config = dict(
    n_layer=8,
    n_experts=128,
    steps=6540,
)
Below are experts of layer 5 (counted from 0) of a mixture-of-experts language model. Rows are named router (the router's row for the expert), gate (a neuron's input weights, with its number), up (a neuron's input weights, with its number), down (a neuron's output weights, with its number) and show model dimensions 0-255. Each number is 500 + 50 x the weight over its row's rms, rounded and kept within 0 to 999. Numbers have three digits each.
Before each expert's rows: "comes before" lists some tokens at least twice as common just after its tokens as in all text; "mostly gets" lists some tokens that are sent to it at least half of the time. This comes from a sample of Wikipedia text that the model never trained on. Tokens count by the router's weight.

# expert 19
comes before: "-", "|", "201", "200", "202", "199"
mostly gets: " =\n\n", ")\n", "\"\n", "===\n\n", "====\n", " ===\n\n"
router:532455454459505527521500511461500494547482482461484568468403432438487534507437547515516593450448504455474380522530578515442496504522591543497430453442499464494416433485500554547529572501509366486501500449526518465431589533449526472504517547541519543486547449597445469564566525527493545549486655487483533474448451437580481447677479549520521604640452523515485499527435426441436476525525497494452556507542529476497606482550549546504481539495501512542425528527462437430562542464552541456485503487523512383484523446438605513529451576540431418527383572529481430458602532466527538507491435456592474522473503531571476436465523510539644513441514526503406544469460457494600455503535497484582484530470580466560473483532494431507512448521476544458502497501504472523531550514468409
gate0:416478460535438507428504514495511522428542491453453543552510524484559613507469491536569414459496417560448374477517585468495482501497490548454588533572440414567584461487477519477529417575451453539627544500486553549412519447551557542516495568538542490490496547488427430514493455451479456453456591510529475551490544448558534466460427465504507462532435531444477524463470584542555522472572499419537458475382491520558456522495546446532557505379484558521522510468558472448468441423465516456458402533530576401517483517493454452520555404552399441512480399441528527513527464365545474493457460498530529519554589500591579541436476533540529539465565491466435528513421530516382466562404621479513514502532449525485555401526515492487551514473559522504505559444488485542487530497430457
up0:536526550482446485465494506467474520391577555503551498445561499431479472499466580552469406412493503493532593518521485583512546514542513603409599494463533390502495483469456583653513477493480410618539491604489554488457479427448548522555477524454421547544543521497452486523490439460460499522412515465487499530501434520582604500410487435497483410524617573556526487480518445454520529529444521461479491435401440464553375500544504398527523506542515483528535454473539489535435457511471495496450549507501490449508517457502487576431507517504438444539460520543586483458443542417511568525482508513575532446457542509477501487505534524647552435481550507537506528504454630471489516490521542548581485601521521538558480592577481467524553559476491627490440441575583490510564516488482563
down0:480497453565378545519437505510403487471473424475517552507372587481437466483534544561427427488462475539553494512487507407567454529559456474453445492452503534489475468456471433430509469497589417443626483473521509569482430475555495458465471448464479457494516450568463507564404392532486638456504494542518544483494484561396470561500496453546478596457414505533471494498554589369489527493413540494466506540511493456566523484497468504523514555546491501463409459484402434483519540474558515419541498563499538527497509491459555508622382514480502469501468450576560583477643533431432495483509527523553502514592521528388477478543527487541485411501556468506491477512493494545499426449411521457504580511384511458440469581481531553589518487443436457499517483438501496472526587443522527

# expert 75
comes before: "==\n", ":", " ==\n", "==\n\n", " ==\n\n", "201"
mostly gets: "Personal", "See", "History", " Succeeded", " Genus", "Career"
router:547458529454564517541576463535453521486404517487507475486476521422445527496467450572534639480458465487502431582516488436491417554479488483575466527495547421447532499491585595471497557403587521499521557515583497444444552563448534407497580519434507554455504501585442454551443485485503495532427615486478468502488572511518502486613448567436496526551533635537451509499412473522505442482453510505512502476550622393486571460519463535491461428476440509458469443490484517524515467495458493417446481475494499448552438455470521592510444524604381432502496519568509466424607497494574613567543482494536468462488462542494550536477449522537531431554431579502433490511357489435570470588506545474511556536496491545429579514483521492465507457423562527543465500532572543458485551439564469
gate0:464470509575456534602483553447485505494548571483545474404523541463534456495515470475468508437474471525461454471611503479358482520467555486549588472569482505496522505473491593446477516509482518551449525514537451513493489523524452524505597569512588566534588414541429402525480503407485477459471458500529504489423525520441515427482435480463541602391465556488442472462480506547569488528548524447507550463441530445457530443511555571450480469445487535448419485552532411530551507549442532505415560537503566475485398581516526526442437492506412420498563423489499490486457469413442589543494455511527565483530467564537472577600494471390503440454546511502448526498478466517481555544399502531570521526499423402592540477482478472536609545404422557479389451398535552480463507549612484
up0:571499562521499506529510497386506553455562509424602544487496568558539476631480566423445482619569519543511438559436437503573530552427463507450534534491525479585479486532448553554488547616447425611483493546510561420510394528473546622470459546479515520548520501483484537432518433570489490530461404437488557474628544477443519508419588433484497439487522415562458419592481469450499482568393557567521456498514498534430532556553488440493424473459514577543486515536544506513470509483548567532568524523494526567542480537476529561451511575484410444444427457490470499439461505519488525505445469438479419573466561485395514467508565469459488495547557426532507520525485498473577492445494507512400425470483454516615488542472469487495516442511422506503572421559493443501423549529494514
down0:523527532550447524472452468536517550563492494522542519513453491402470483534480482514433449525435484411523473528443560540511572496532534519499525547428476527447513525581476551500492528563428529451428515411509426551558520477450490553546514463467423517495493536534493459532478494515369540551443451627593514518519482593552598460484523559465429452485413592388441545582594500457443402467463531452412580458480515566528604498511454488438522473456474557624496537498396530508516625426535471502537500611530585473570479407464510490549448486445498512518547550455556525577466484490498580436505552501536460477585543492486504483496614435491479475468545505454556468491501617512497413497508520471463491520493472541613482558570570460526576522498494493457460529494556479429466526481394372

# expert 16
comes before: "201", "200", "202", "199", "198", "197"
mostly gets: " up", " Up", " ab", " down", " less"
router:476411526475496540597487495465409514558501480503453542483470552445482609485398456602483576508583426486471459563506535471497473521421633493528465477508620424436568495446558536558538500427526477507455512561543451458488595495437542535432526473546523516475438435547551494545497477544550459554477667544442592531479425413489444474546421553506526586509455502494476498417398507493401535519488507463557444514460532499389569474539574495520528443454490576563438520466459490508549466480521539446516537545467559476550469503484508485505406535507477475519395550520542374492565519472446542488522478408532495516441467519434510474551562536464531501481449565514406525488355566450568495480492571488564510468546589471513566480388447490541509396507536497561492498477479495507488477434526461
gate0:449549479413427487479551430370431508562476518513471532601432628558510555460541487547524452422547491412528510495502549520430442445483481526495500459525453377530541423452448472551573467498480456536511487444453454481568465464413465555434501570516553458466466526452483462494368475547555525519500537537466499457554521471392538455492503536559603649400505451489482532381437568533522503457558469434538519514444489494439524462480552551470425548413553542540474479518435515477499471552451483543470511530503537513590426492457434416443495489493536438493445427560527553485512503450419496415451535424479478563487525515486569591568397501469615498526564441511508480537446508448595535489467463546584451474459501444488489440433476549467530466461469466464490549525514555467507441437538397
up0:499573556553438505440544559476488471412524586545574504473582473506580517541588536527526497578561500516421548511470433534518523520436485553466504505615498527574503525405414550549430516554500489571585551471466512479467432459415560492551445510565400449466526515558529476575445446530481595514473470474582520551600498480431507516483557510502534528561602566547408498600556433503473446513407486499485457480478387515574534485464530558505514461447545530559498554553560499515513565470556461508472545427536494479533560426505558576509541435519502553523428587521443552411569494493559559525517471452441521397463562443596449494476540596565505426591591534527561441520508447543543436548464561564510415529510550530522472483457518449504503532459525560603474537534534516572452507514522585
down0:487466523547498498429548507498557548465489559558584487574420479449481514522441528469549512468446532526570574508505550492497558379516481436497518488413493523459586466604430549539449551546477552544487485482608434442427539588555467421533568396480445491511563455462558449542505347579443470500396522552493497433555466477498547462578521590465459486472517524517444512535522449511473559478417512486466526503555512524543539409473409440474508552446481500476451423496507553477547467478508492479569529428454521478472541443487434499581447515424529483539417520465540509462481469487537512517476482495465474576428491513437565546534478576443466431494502534498490553431461531504476350434593481532435625436505440488437441482444557516569577534503485591569565471435599581380502539483541494